Below are experts of layer 2 (counted from 0) of a mixture-of-experts language model. Rows are named router (the router's row for the expert), gate (a neuron's input weights, with its number), up (a neuron's input weights, with its number) and show model dimensions 0-223. Each number is 500 + 50 x the weight over its row's rms, rounded and kept within 0 to 999. Numbers have three digits each.
Before each expert's rows: a language model's description of what the expert responds to. This comes from a sample of Wikipedia text that the model never trained on.

# expert 39
Prefixes and modifiers
router:574532550334558462527473525482517535498459505521571460473590468463567526470521465510456492502522551441584493466549464430490488462490529397432602575388489422463501518502449472515534555503498484519585399434536553459478555497520486424525525524478431514486423586472497487486388431517508494467499625415539528465605417475535521456569412564513493520504537559489499442540498545647528492462529458534527464461514542461503498573503431496511459450560554533511516527550569497569352567460530533456497565531468433473542483536579521413552445472542603599483463496441455505485520442505538503447511468495456525462458487465507526467638546465489465565511437499484497455533545510511571467566599
gate0:503499512475559493578588509508495472518384481596501493513499525486608569565500624494522501546495569522550501405480462491525482450618491495498431588398495468504432538484449511579505467513521421624518569474596604446483538486499452492500468485452521494456471539487483470480516499473449472496502460481494517498490492587499470543599461474465493499516609412481436509418381458522558561499493431498469536470516537511461499489452502515465579611496506606498496488443511609499418593483491414504497503444446580507509494524515532534483505564440513479581421498499381457521568478499448471508527506627478502507462606529473597475539505561446501570544466392510498347432520493496474445458453
up0:494532543500549526572527481579498441501332485539538520540588519442568597502520544332510579496525499646512507491439387499543448472649497470457405494457456493414532566436500394546495421499564499548556525463578501417510547464558403508516448503478510455476489549503517502495521498493472479501503346474459502497500489499503513571583479486339479428495486423498446530453496410517503542507518535506513522538481501499489512516563539499465584505436506485505584533512476634500514543502510503500493497512511478464577479509394514537452526555509532416500377513560451468493494477540512553527501490523469571434502505546501505407543509530484467587560500413487498430495468510502389508475500
gate1:673484649467478407492466538565501494507457486525501466536499512443515519483497665575473521517595495504560501500515497499494428482458493471392583523471570463531494552451487448481471517445520498426504492478482509491538542374480436540501608510503501457491511456551485534504517508575539487477461481532613510433536514372474550480495402474521513501561558583448447460390521488471528491482449547486497619501540534543496489481499477459496500489455474505493464467500604569508508489539446488465527617506498500492597489464395535604505519477523494472354421576390463496580484443552491514558468556423446532556480482396575546478501507520494499537533495456491519495472497501529552511633579
up1:569504524501454433493471520473464409499503502474564400537505521475557538481475502530453532470559480503529488470593479538514460425467436478465568588520541521631511627492488498416497515501636444517472499353452484484511499471452501495449490547500410475506529478562452503500483492504503489401441526497596495422509518480488567452536418343501619388508486521454499442500421540467518496523467564489498657502572490513496499440501488448437486473500401504556473508500558626499494511504477508424551511499515514458587504461459566521557467501506571535404501511471481470500509429550496502560493582411484523509471541325495508505482569499473584525504427484491614500481450491566497542571550

# expert 20
Line breaks and definitions
router:548513534398507437484446586476511550520594415572629508425502572492526542520508472521474530544553501490600503478561562499564527449432577429440573544468447420425494448589458412500479472489465539540453480464449532464611482525439518471545552512448463489372449553446485524511411504522458376513466545535559521542609487471559522461497494472494458464526578518555456498460514563541532479577585439527543476499546469504525541518500503569535487498531573488483569513521394477599460542475483493492493536571569486479482474553519463431598485536621551522474480552496405529411496454495521580506465460491464488618489480539475548412507457484498612508536464413482471468386497505459467417539488
gate0:504464499491497519527493509497526551580518539452640511491480531496527538522568536478475507509659464482487526560574506560530368482477473505384519477485507496418571433499557450545534493485507501499488420486438514514511454514557407535415591353506495539500516522436523495493415501609501506584435621511523546507488537413510583389497506496586534411394524453549558523497466553564571436506623479499533497491489441486519492482501538509493499410596493438478499447491438515411476443501481584454554491507506424565477486520506405474518443481478471496362517524571501494576465409534493460510482492495496512507516464475432490507512468529489516484423436483494515452488537540595482570646566
up0:434563591583505501513584498536496509501615475452507606389561539428450443514501503434499527504501509514562541453395436501491504362507515542514456562497488397477523488534512604485535461506505436511443406505476419496486511541526526393563483599511506500577497519513535563447495513501507614491507467499466509499466524610498497474503574492427471469483516498498498570498504584494471506489457501462554500487533514496579512428507497468441479567511478496552450660502530496526449521489492529500572505506501458442479512464490496467501499365507451504663487531534481520394502506478542492521477352664383499521473547498457513496498422422486508527467615470500546628531496526498490436502484
gate1:431557506501533449491531646403550513484477569497572503477486518508577497518507498483439490532457508518580531452479506491418444499478482484488481561484457466504506526580495500428430453524498495646591531498652528466599467490494487517498412554565504507493493523440495490429579552497408512372545491414454559538592397537490504494565554576554456513510562561489477488437505487505522467506609493415422471494601460536494448499532465574463450506504499510457541506563476426582439508526506506448510483363533470492620471507502462499513490530523500501523492498478463491429531488506502531505541433574507440502461478576495534513633475420545526537586476506422594320448487537510491472519494
up1:418579508551497467488518597314516558502491519577547516443569495479539498492485493509469454523490499578500511478494512499450495500500536461482500467500477503505496508561501500497392495500556496511504516505554498504549479475499495591431420540616482497495474529493473545393544485439496465494527543522603571502578481528497431512601500528579483506525530622528460495405493518558493326478474514499403487509577454495517463412548542648470468512529500577497524497564489405594392505425508472490522582426568487508639511510503500502565577499522504502505455547543399516373438468499420556520531500586503503471493493629493514564552508490585486499518502434446525408465509516491499446545500

# expert 51
Section and field headers
router:531523605491596424520578602473498538428530476488500476485575441472579586499472528567552468500390497536578471501548533508528548408516508438480531541440508459534537478565416462581472534536446525503459531469504529522544575424505532563583501510411486529443460504454520473457428408514495460486489562479566544509536422516492499491495465536531505528537561432522470476452476500525576462528487606587516468475541470434494478534528450553558452400475478509543595483515507544531474542456563547562466566498440512464559421514641619482505453503610585555489377494464499496426529516479576525373471525478392518526463469563433503469516501548519538529516449407487419391488563491478585507567495
gate0:569503557527573501487516630503521561479499494566478512482512503421470512451554544380562560449485492362556417468555526488555493498530452423512580478496501605544512545508591494565494484433446412452442457403614513500547469503504463471510482500624462516426526451503505517521520492498535505505497499491507579488498423501548602496534407623500481520464530488567508478506496506451523425487522511515475475496500445470595497527516490528510489502511488549436558492516514535505462563538553617667497502407376561443502501535523505572521536595500513497525469499414498499470477513574552503518505559469415500549507500499472509485513548412473512501526479455649475478398441517465493633489633
up0:492533514415501504493596500554431494476462488495508346530498499478448564545455452471415556575374570424500466494581540502499500517594480593506466552467524534598540543497455505479531469501553508501488455529456514468491458483485474524500525483482531555516519534566525505497477506466482492490495489504469493682506483500602466421472528426535542505563509520504498554570456543494423511478449645434495495378551414494500480546508508500505574543482483441500489517530425611532479509445510488501493514436560538550476535489521461513410443589482520418482455520470357529560496539388442416504507540428475483470364504563603542475428615504498380463469488492399427479516518492446520523493497
gate1:400495483461612416508515488479495570494444415499500523477439513441525503599485490501512479504532455418510378484588526491539493430440513517443491618501622482466508534470505585496500499549507611545514516500465619517488499501560541486538295518484561534461401505501465401567509516488502457484507502459482578499503515504499484488456563489502531474538453570443493533502453454471500503569450619529502482460501482490469609464413494515497463420389455480499505460404505474572505511466494576502429502515563499486458501374489506485478487507551485488587534589535575560403546581497469480514553478559430455501505505491477611346500538467510514514515534458539498502406430553498549495577500
up1:380483477449506515500552461500495541549418379497472407425345533432484509507477468540484455577479500491517437498518507568506463438435505488457497576442630501475506539397491533532529506644505541497439530430491548518439419416513519470480384498471586639515404564501522502501460544544415500471376531500458525568523521513521455497496537491458513494517531540448511464430461503508503508641449593451492470436404539496458558494486533501477417475474410537419570405478505501493477565500453457552439562486498501493501438445503496498511503499514515502501575502518538536429588566535448559585523543508455416447538550526507541512504580521492490582462478447510525523494471545476612536575528

# expert 46
Word-initial capital letters
router:506629532455551428528445534408521548440613439542524522487503537456468579449550452491507469566544507426551431446514501451561563435474607465493536550478471468436527456571466493466491476490409577497514483436524571439526493507451440455485567494410386518461450549438568560434440459455472459538558482463475609502513485519558418454481450535426471533501511518521464513503469559549513464453564570528518531470555500508532566593396498603534579462581530527535482598456522513552468572446518552482464520525503499464433442638508544463546519503496494514487436489454466476459565473411551477431519481532463576564484539499529493440588476498458578478449419495391501473533554484510509345516523
gate0:503503491501529438552503508432492435484496472524491512508445425495517497469637591580475493517530493539547546509493488586532502545483505530595509528495447585531495497433401497524499504425552475431606504517536526496496475535436537570558501475543445484383469291487497482460494519506493477527520510394525478547608477494505504558450430495487491415506552514523417529474428501452478525561380461511465498608519510518510603588567485532487446527616501553573448486479498485432499568514490471490447510534377575503483494595484386481559557545556449501453504513500475443476468495480497528510494560515485537572566532505599498441526451510390494384533532475464534392505440503504610573468506
up0:460539443533424476527464573470528493627614477505486519541478513538478529553596521473478508531515546537512542511528452510617535487500438541513503496519553504494439500582471502500435543473469460425428512505484529496513449438476512454553667453486435467397466412495505436510494475491497427534598525462563459525495489512540475501487497586466516462482524508495482428457427408489522566402468656502459477578618574510492523496504504525476395489526507543558511426446484511521478499498506478670439408504433506475445448540490498554420525499528497505490521484473486507472519485493670563527499508502452529540602558529508490479543506563340497496483606505511498514514498501503650487571501
gate1:484479498497489468427486493513580503546503432495571524497412499516510602455499477480603522468540466551511458502528399503424487445537460591506474499531491491549495563501548431500495475506510491507506492293505541439533481480486580534474506478550484458499608588490494508465521540500510531536476497639484456519610455498495500487517352497532489485424509553443595516548612538594559479423567477526498505497475560390436519502496521506535530374495502555585510482497465497411514543448530516499471486490555497491618429503444494396541420529497573533535466498500478506492510378566549568539464468659369525542498594493492526555486496497461574498505448504483561441524523495497430453507507
up1:446510506490505356492481487502542499502553527486500524451437500520519550453381506434505561485480459497508510483503479571466500475568495515517501479467483425512467555520540467504535454534502491498510454318465473499534496502357590506541535477545497462461524624466468500483504535500517669571495516500556462501616433436478501492528376545618467434403507510450537514507614619568515472456521505499506555490522556493421548522495501458531505418530511504500488501494497469453481551493490502507462505500533538498592411532502594389601443518504537533476437506440463413490463472605547576511509495540401515572506532481504526516495471579476517502460302560442590483483518501500474475528541

# expert 58
Noun-forming suffixes
router:474525536459586416438400600375564479470480491461538469486530516440526511382501479575499442488468503421556439538588596475564491509427458531444482496446474415488496557511428392564548570470500527487527486530551527461496508365468513526499513506418493519391443558438505528444508504450429467624543505559512555432497517482530442433495470467530446477511498487508413426456455491531557544478506506536518493482507500516478529562399546446498507477491498551619601490460469490527495534341597486462494519544522512476507441478547461501516491579568538583482511469440511487467508448407547492472482376542467520571396460452489476334525461494566457481518481462493516457486526502476568461524523
gate0:506587492482437580498441625512486496450538583549499589559470497551504434481431467516439478507540541431415458517474490500438498578503530534536543508463496450413499458515502371461617501492527540498495359554500488498584448478498437511551392496532432526520501555503569562537452510462488498498500505416579478394440511511482486438500532502502512529461482433510486493477511540482421510498508513501510504409614508420475556483472590441491474447472625443569491574530447395510472499485580564414556489497554499494533587476640477522531491554510534459489540495518466454500459570439501489479538452465630548505461486504474567369532487510555438477364416547450531511473562437499519455507458
up0:439548513467514674547503540486498521504485501489442585514468458460575485444598504499510518499514509494519474468537462445454463449437489533458610561338501506500453455545509518575493495509478499501418476531440538401533471522494552360474446416472527477491500541470499502509443460539485511512446483498466512509473469498438506570479499502481523404474524507578480567504562450499497557500683470422472501543616438528437551512603475582530457423446506528495493491637491500501608503507508569529500540446517560505499508425594488415499549475415535509559488508497559549461491563371500545480508557532482487479512380506540582562536505470432535600480504422504390503501496432552522471504529
gate1:479447506500462448407461499488486521475510544518409588521500573547416475391506497525588462433499461462483463503457515577508506531408405493489500464441489452499446499522418428596628552378491495503426431514516516535501483414504428367490572478453489501477383499493499470428478507500549601499564482513497489374479583463399557344496488526564470456527467550470472473446447514501533485464545509538482447514549517520496506502495502451546486616557564518520548502571431518488522446502499459559535483507519544453501492431562492463476516647521519530572536501452464521523521497497390397474419419530499508521489428473559451414553569420501479493504357504502469434516463503514508509513524
up1:540491485489531459401412485478394577448495465499478500506509483513431496490609497544553521376546508494514405502437440500428529529522527494494525501510458474399602497610496356605485502505515501449498471464512550560434547504451507487500504483493521504524624464459481500408500514554530565501505377511446549473491624514456576498555506452542477449647500542448527555476497457497459476467619463491441560449507400539528556574494493533560503481457485489494495556539486517478507525615496584433546532507530540518487393496501502473505524435457506637499539483496520509478489453460461466460434474544561456493445369493440480474520497487640503441493489549497505469519420522408495448589566

# expert 62
Word endings after onsets
router:454562574459613426452439551481488571457613498531566625470594496488549460491531470477461468506472578471526484484547477503543462437506529481523494562408504501416580505553530438539535443475494590535417483546533481459529561522483504473438463498458486521539452518466629525430452518442483464511485514562431514466594507519537457367593447427535533537570492528453478419589445554530552482520514469595505443488577543498576585570474534591564505371550506410472518456447512530519469511467556504456483573546542410436467455548564509399489405453535525518461463424432495435433508495482537442473549419506461517538533529464470484442487468546524526523448393480527438502601522505516504491503525
gate0:482419487504511504436426485440486492551579478441503634499545499523647477558572499485477587593488507526494504500462465468483470500501544503564504459515507489498501509552450401499489484528552470537495502528602414479452500499359502577513463499499402482480500523506507414478487506546449512604467517503427496487509438477546483464550520476468519459603498514395334448565440519501487532470439451487498426442540552312476542540531526519498515508473520436502484519521508515491545513545489404477541548518438490499472460493483389523593485616497469563492472458391498407527442441524546448496547369491545434444503505504495533398545558475574487557520488549496497533478498496416627480557500
up0:502576511470522500444362460439541562483500557532510631488495508509519497595528490460439647502422582483490502532574520545501499468517493426496532470557497439499446517641528472509436447507637494509538448523509410453492467429572507560462479399553410450579499420484541479494499451535478487648489528453493495503565531489498475454593484497393469441518506498467515535437460498479510527475512437510502386517517439508533508507494529491488495479430485459535487486501582510499420517500500499584481494573580489477496506499539527479488530682493461573547501534438485496491518532556442334535503513501492579500409499511550516437472500498497509424549413406490561540495525455440530379505480
gate1:519534498353506394512362473502525501426471555496476591480539435511484449437563424569499504506568497506519563551523411528478563532486568499483514485370478500499465554504557498493511481502537493568457547532488470490517496596546550518453520516448523554587496513499498532512438533477428567525451520542367490485430432481503507483531462389568535559479496558478489504577541517476430453504463500498491629490494530546482552498521515490450475400538501549494453504498500581424483387457487486405468545474457491477537516543503448553578501419510398567495501552475583494460607495497530484459532482575510470503447604384517463526431389536435535572520439432473519410570504507512486627557428
up1:367545527521491467585436482552507477476487394510493472517519501493522405464468502552418569514510383482496482503540526534568450543446492483499494523504469566399442531425475496526456526511578518483491433493498477549422487455434515483429503571537527570484499496422524543491519515462469491508504511472501530501582437487516425424564464384480527485414475424517486479569534488411496484510513407509478679430512514501586440456508438475514458466499501534484451512500485520498518490492458499434500458481499502410704480651497497559494491503510505528504501571643493459377500552467501498500503544629500556462512590417515571525498567508501440459426478497467509554534508438441545389545513

# expert 35
Word stems after onset
router:475538617410532439425473578504540602576508467550553484537571438445522509394470501495499428514478594502524505545574512506640484525459533499474499484401443462411539425474498527555485513499448586483530481445471501490467632518484475542543572475503522542469442560459602529498484477476444521591514582466449543419612453475590377497558445535482515490438567460531487462490467502574513440442483561625649512455555507527525546518416477483493413429496516448466476471494498444506490494394519539521507525525536459440514417525530506493539482514596553521453447494431515456497578436434513518392538426514472553547522489436494504485540427525537502456441519497489463494584553476475488487570495
gate0:446512526491518516604489506501474497551500493500533535432507487489496411318541499451541479484521484496533497492569533584638455515464500425462494424490517474465505499496641518529504496457365495478633544499608488549505512473625566599529565561492468498467535488509519450555525430491395528490537505398512499449504471551391516545464504539565450454471498481447509499502452474503562530455524459501628468548520487478497503484475478505439399486479375500466550492608490475511509533510516535519468576398501491286532487537515560581513527421484576594402446498501508488476523503505554484516463411434490499538504463509490438506517460489471503447497553478460517486510522507474411488435514
up0:503573571537462540457483502521567481529493475535529534441539538515455425499494438443503495473605449489552552605492500502521478428499493477489570495429413474458554502541567529586534512490375416502504469539585427451445517516549424594539513537514471505498595550436565484567422491467561501510591499382497467476444509478421540486511502506599507612523500490400471562492439421471532537563581574574496342515502495481492541522389482469456500507505433508586501698507499501499500503418489557521553485484469499500502501482501554521502469548449557498491401525539511490461549545449546482502502542504461506450498536498314504528506479524564552506561499559418424509520512489476430553497463
gate1:497505611527453529554452493457486472507394492550494478500469571494501458471460453434513567484496568600537502498534443505495535507466521530468549470500506466345483437502525538486522557544490512529492422496519444446553485405579574557507499416453557578468503589416454502509490501599467464533498553465407495396503496531595506546481496467405486565440544500483501529495450521424489462473548558481579497482486637485419488549532493563502504482411577485505541519542556578495487458520512604483471548356563496429525489438525518492546502508534459493513501433482462370401572419417515501482540496494471508571507524521433455471486403500551507548484458457458383493620475509434575474492376
up1:495520508563536463463476402509483453485496520495469292425543462486527462375475528495496443422518498566521501436514416507475529501554502505451527450506572500415519501413404492621557451489518340489468443382482507499457502537506526502499490528540458497487486592442487497460467497625517552491483488498592579478465474407483496503510449527379494476473523518493499547436557510470510505509521540533354369501484435493580450604532572422490516506507513499535459532508368508527454471526531492490492536534520489505523489529517521485554499393488497506496511618515500502582549527507462501539503497494545503433498566474615461486614553536495396518450563519414545460485486454503575477538501

# expert 22
Plural noun suffixes
router:516600511461524419384412580471559512431489401466533476531591506427491505465543439513524507539464552425559481490580493583612585540519571478457535540464562514499585576450531366539521523524492485540497570527573518501470507438544566544556566530491531515503462517523491464473493506529388445467477565524483505486575500480491532503557444481523532501516521559403530382467469486509542415473605518514558478530596473501509608518476562498519450482520480463501603455501515584529486519437577540471424565529492542458544432467494564468506440528534512563454465441357491515542550410484539498472521383529502524579426475439423458454478436497551523436476488421511497434515526568432575475464550
gate0:402607517492632490511468495511503427492541462568532481482494536534444480513478409443524472502530356433505480530506558502441513565504537346461484434498488534485466502524507433604553473513512453513347594561446472539497496500511521377650570500452578464518383478512469572487536559566476409507489500431458442422512503505370429467497453419542518500537494504393505458473482469491496511431465498524476494502541439465517437478514539454594498599527513567467576454507451529500498516513613498503438606481519509513487497525501501466558364478457514511517540430504511488349547496444498499502452481491475481461498498472452473502488501483540480456483452537476525481559497563495620501510518
up0:455572462479526502539409500465476449469495446510552459545475489498496472488504465500531507496469444548574498417545582615455481589469645420515478513537506604526487505495501542483527544507505442558411535464475501495582412463573499433563524499444554468571453367559473482428507544527454435536500501540398468567583470497520554453469440411412517482554513475403416506500507487526586486418491499496489633454465534543507419410499610482547505541503481564521504460442466525578473504492526499506528612525528495564507480454516556476607467498501573541416553471428463500535536510347453484516494425525508508489426362467505493371487544503508487519504464500496516477588486556503555543492482
gate1:515532464569537455438502465502523495528563548499602618451508498524594549529528430592598486483516486483505447531526449600488564457605517452482547550563530496483595537499483485554560514567478446669493598550524523455498500521640552523579543524535557495517497485482561497496461529473503492486516474470495580481501482512566555427518487557505471528557527470608471568495478443510500536433495404524452522450571563546502559476497552501459443447494534489521508490432579566566436497464529511410469447544441453430501516471514550417538593494508506532440469492501469497573563456530493503555481484507495501519585488352448474501487402547410561555499522480513370519462481577593436567453603
up1:472611470499563533464440531522505498455497441507588520475525464476641480600499467540501449553486442466531463471494532665480500493498567490545523417446654514501439503499510492540591555561550509566501515470543554510503436434535545499548519540461535452490479488518631549526492532384502434503400443484507411547619505586521537493556478538460472477505508500510614504419528448489535597501523507463454506586527471509447504369450503467493485525539500509517551489458498500452431586524528501437463499575578495440514490521532499499603424531514485528439500524505501595467639430563495546514485493501471493665493558454457514555513534483515468468453471496447448437611511552485491507482534

# expert 25
Capitalized name onsets
router:600547553453549488490461581406451561495530506502539499463520530474453546405570465543550492487438555458590459506552484413524475472464558432458565542459558493478519502469378410508454446457479490488486463410492536477489483381491563504461526478481551537453432568409567524501445430502431487537442496432466573495552483398548405442537451533510506595530556474516483481591408597513553490504538480598543485366512484512575582556422506520568463493554476524578481536459538554555438578465532545463472534529499509419499467491581492404535460528558520520479410545441469443463537482425513497462452452508444519532457457442542542401538498413478555526455442497499493437516541480406505448575559
gate0:530536592496494408474509604539464505506498522491510547482487546431534537407384454479507532454457493497501483513536459476493449473577452504439484488594560470492492514491590416546449506497571542530483502480485475476514608452472581500388520495537519520480554539419497436503604514621500526550527507552552512420553489497544470579658503465497444498436462468351436460498517554539508470436614493595677607492456495488506561555487538485493424523530449547502492573472510481432503470520505594504499520480533498441594433581488470519536537459502511589478397548478553504505478448524508490515491469427512489536528518568502401517447537489502537454501497536497568448497514561513363574441527
up0:517531531488390473359473563502498536532497511503539518447496472469515515422426442394500439326436459515480474435502499398500468418621493512508500455604593466476485523488544492516469515503504534503498504529498469423500529470476519510452517480510499503513489566454453501451501486551504510506534532620509517513587502475581486521597488527471462543512475487386490460486500473498521457384541500624618610419500528462484560519374454482497480530533457690527487588526451500507497484498507572499509507483582567455683481480482458478502480471501505601483428594482519512487459452563514441486496497505497498521462510533493370504449529479492537490505499527444543449496520542500471599450496
gate1:584511528537492538526486527499463459512515522526520486470558451498538514477568408499540535500468524564504497449466496415499537493514496488482498512451492512497496529454500422483564445494492414507495499411495469450606574384474525588443573405490552522536484482479501505496475489556466537491527480494600509401537531487266433500383504499515530497495504448436513480552524516472460635466562552497499508446510576488554571565535556512646597495485531474553471385494550487498500557624509526483430462520443503505527377556642558511458499500497566523472487534467462480507520484466519483427513504494525506498535465516471356505477576584472504498433532523516467491491640386510489474486563
up1:556507535521482514625507450548489367510610517457464346522467510477532571509571499506520469496450561484508519517495454443558501548451477517413449559477491490517520393506469468481565457558502527534502505446499450473528530422503492515493514500492480496494434517487500409488486485552500549370633539501634517502530513520487448510468516498540508521501487481400501515498503633498585541411465499515486499401475486540462602591492556507635499492501508501536466509535545497525462516546491517496391487407501493492502434481572482611486493516554487509474276530490477499472550525559394476447468503461515526506528529500350519516499609523508491480485572507514397495499497490503615491524501

# expert 4
Wiki section headings
router:534549649468579413489506493452573543482538477422579485461522442458544585483519450597511465556432529528558490462541584478470563504432530493486482509378489531451483462535465389467450552545406590533526550507526502491527457399402509452472551464395478506502465487441475528502461468458421411527545558515516557513535489489495477476525423523483418599620509533409516408502501571558504483438553495528512437466535549515488622533453415535574504493554501535552505486557559498515493570525477503471473507509475484484536412507525544475464442473607539559468451489447417427543533456458456491423584453555432501511411506552449475499545541497500532519513456509402432493584594524449600484500508
gate0:509510493504591509527552497461618568508545497495551504500537546484508643453544520540569497523532590490512479504462451505549502503469451549421482531471493476448568538474488551504484483472473508499428570498510434557355486551519567405506454532419527520501425498475564488517504498456508496642512546430498522341546468668465472483481515542413480540481510499420476450596503609490566444445502509500518468452507479491420500532514474494528500531505519515578631583499522453496509438523461567557499486503404634479496481447517496484453501419620531487541502463507463457527434562490466492466595400415532506512456473535377538564503464497494490515468483502475541504599592488493589542452508
up0:600571501499518533569488410506569501482477460518493498501547475493535671452593530612527494469494557481549302382458552544520589521579470530400462591533523498459490554392449524505449510465505578507422461504534473530499488502441498487498409539463534523497532508543549589542528512503430421464500505527521576420532506527505491497487526533471499449499511488495449446500496449493573423507488485522531483522419500530495488480519453498514503539453628449518580516517495453578558578574479514469492554500457575514484417486511590520437511434585437538542528543472497447489485510470424472426545385599530489486419535540459579613499588519503499494485492476534600569517565472530474427459463
gate1:502480508494508499494500447500522498485501345491549500581500424502482375512499552474498446529501529599540483603565506480499584508462557492488515580501411486500503312493436491427500496488536453474574508500440465469499550455526427526504552450498533545517417469521389471530507544487432499430377499497515558505503486479547491517540484487586509500499415498491504480476425495561509498488517559500485410480533499501496622430462570514512426499529431499527555501463554567518504498500427591487542488467496484503466421578515444466404500548571495489472570502522470506595529447446453500557571504495404535516386591584460499512428388497498443474499535575466500568599409403381493559499579
up1:499495504434603519523426414499614499500539415508544515521539377509497380519494506503518435504454473547549501502586542495448602503477514497476497611515464495523561359458482501466477491487454498496575506483500444462489517490504501502428592498460542528504496455570443531530506499516471458434440521546580571524507511490500461508495501474581519499516416497475496448507445526604502453501524509502456431471503443525582577366445547537550459570593451459497494520448521560554519495483472656497565496440505459508503401574565494475473458501572484502462495479501403506606537490492429500555530556496448502501461581627330486629490439498498470433531473603507519548518499537470481503504606

# expert 30
Modifiers and heading starts
router:494550604423548411479468477430553587522470484506501474526478441473586593445535517642513456503495595455535526543526530531523596449499513367480533545415530459554584496564471497514417437511509515502581447418541535467491522527507424530498554440402490508460407543495514533414479421500492539510518580509554533505518439531498517479506386532490464504486531497489479462489520529569538461524494544556521495517526498558568496602513441479504501499599490495507510508500507508587460554468487457431426539492494560492525507509518491451577443547610535553397456487401447530486541419543510474433520472448429563525452471528506541501529445490516588559488453488468573354477611485378584473599563
gate1:553444543499509519605500507493497500538514458409484453517496472497524502496507563538499511585468591499520566474448530498472503512580526433509498506379498509520570557523460483500499517451559462457550511380500504506547493503522389583493603438472504473434440514570526476516577525435443453510493425393539453505499498572515542548414465500535505503451503518457494479500468467488489496420469547484328511575387509528525577503570456546565571487521552493434523437451606531542494573507577420472370378433409499485505490517437569526502469489499437519368514516485471485531569579488562472424540543495541520497488488505533494490568514549511526498391527603486512503502604501500664502552510
up1:537491507486506481573505506547457516542511556504500347548497441488569540538489497512486501511402603437504552469440476482554528501630534500545465494364471607467499526506466524486515409449506531447550493443522481450544550519481487504499593507520483517411442428642558433501509549430440459454544494503613462549471442549528601500519462503535497534440507507360503463535485504482517569490520617563453526506499502465489509491539464475483593477532572504375540420495513549527510509489563442485330497454451490499500478501498512533510497492501472495357451459573508507558512546553618483412504507499640581507442532523505503502489504519479547480416576476501501503499525555509635516504498
gate2:497514517502472465488497535459657545488625501499510454602470419496465562477570500505458557501488504508488487502519499459538492564508456496526492517388602462415475473525480539409529455479568472501623519527455453570366457480455421586492495406454573560512459449511497469422499572413472481508563497525496510507502560523500434485505439486540534503502516472422540565480502457581527502499517502465658480475506483498492525552513458505481491401342482602486538555461531532491434503499535508498502499528514542443520449482511464493438484499514547509505546499464607605494501443590498484452486452530511604495448531667449473526491492506534538631506590494424501450454507417377545496516499
up2:517459500488492498500525507470565541503526478491471516577512547455502509445570495518473545523469445427535480306500561501578481607509506448511470482425472464500583517489523558510490435516562513516491529494524405479370494510479429516536503376491540646571500503529513471416397529476459440515515522533539508503593536516501517489514505493509497462508508507499580554539526517684576480501511473458604524428503484475554499479488476508496601436368506598488522501430511600505503494476521522468455421460513511518457459453499502532456521452583502491524594473421502609531547509569471427508494500557569541443464556486517519505482488437543511564428447478467501434432504494389598426368444

# expert 44
First token of item
router:522542607423530445509438544479527493441492485497498539438546422453490540494496489530508485513421508463518494560543544467507503505503538379459551525458520412495524478493432422596448538444455439426472505478540542504516549463469537501497593447461473546399448538533454523429428508537510443547441538492537557517465497402492461522523503546509413585616516507424435493542562582566511449514646488516536476409478604490523563520515443546555502509584467524474529516483484465603509615494492554522472533535516514465533379556526590403571399569524567531439451502449390494408551504408548528447487483512444542533512462473487462420596480551567533548466485490480520418422577555491543507518486
gate0:524443500473502457454508567496558552367427544431496527507468494366399492500496542469567504525444472503516503554592547477500527537499486490505507447477478375418507517494506453503531524467467496485500495551514421594510499451496499592511542409551501495498513499505509479455470492442465473499458416441535495518435502395454484555473582519527447576525514525502475533521555503547494501504556471498434492380470519443502510440494496504552501495486523535609576543529517477476529617502512552499574500490467493482458543517535556497547296618567486416542487525494387441432564499509612560457507443506489556547457487539501499424559384606565500576532460486443548492423652542505474437505449
up0:504449421497491512499484495551522501405468588446510468503363476410450461492513460511486571438446502516493529513480504449454514518502493469506497489512481441473514532491484521495542557497475499523503499496520475592539538428555495567492536495581462438506488541501500484501450476417406501514498480463460487547486528340491494527498492512501442559538506657496443508603538501501488501436557492498496519306489521471521535501499534494477496488565501508616513521496566508478524613500504500551528499460501485513558534509504505561526358681510540442512467510417385500498520465529564463495509426517548530502501455595618415470515456600574508547659522477509537475452627547525489431503389
gate1:515492490408505499532494499524483500424496481502457465427510501461492624527471680491535562598452515508472496481438510497523455454471543423468477560462483463469511471516406509595499524464339448480555435573528501480519541426319545517418668504465535498410464631478447512425515450517505460536502468490495557521394528550461479506492511574546410520644497571436499499525504591464505509488539502465501500474455493485490509503540558542611509546534543626495409412509504489519485592565478505515501591532454498494492490533545500520540492498514480503475462504500468376478420569495480543488472502505500498551571432572502425493504494529506519549499502509491509510431478430608499505499500
up1:523518452502545452506508511516481496429510567479464522383661557504457545509485429418544541539529442453428531461445618482608508347483423486475518493554515462494541523501540495574469488489501506506461522527499519498472571507491456648468640492435515501501483490514446588465532461587460461528568562525508509491429514500472497435489497479494557523617507557493500500411474533501534565469514442380500510540482495524469587539512493482482521488510581499480490452543379529486505500496499623537564526556405511499518521381537489463627532448504497481508503454510565517504428468504548510482625366562411538508490485591450504407477476479520530496543417489512494466413414487486467497513544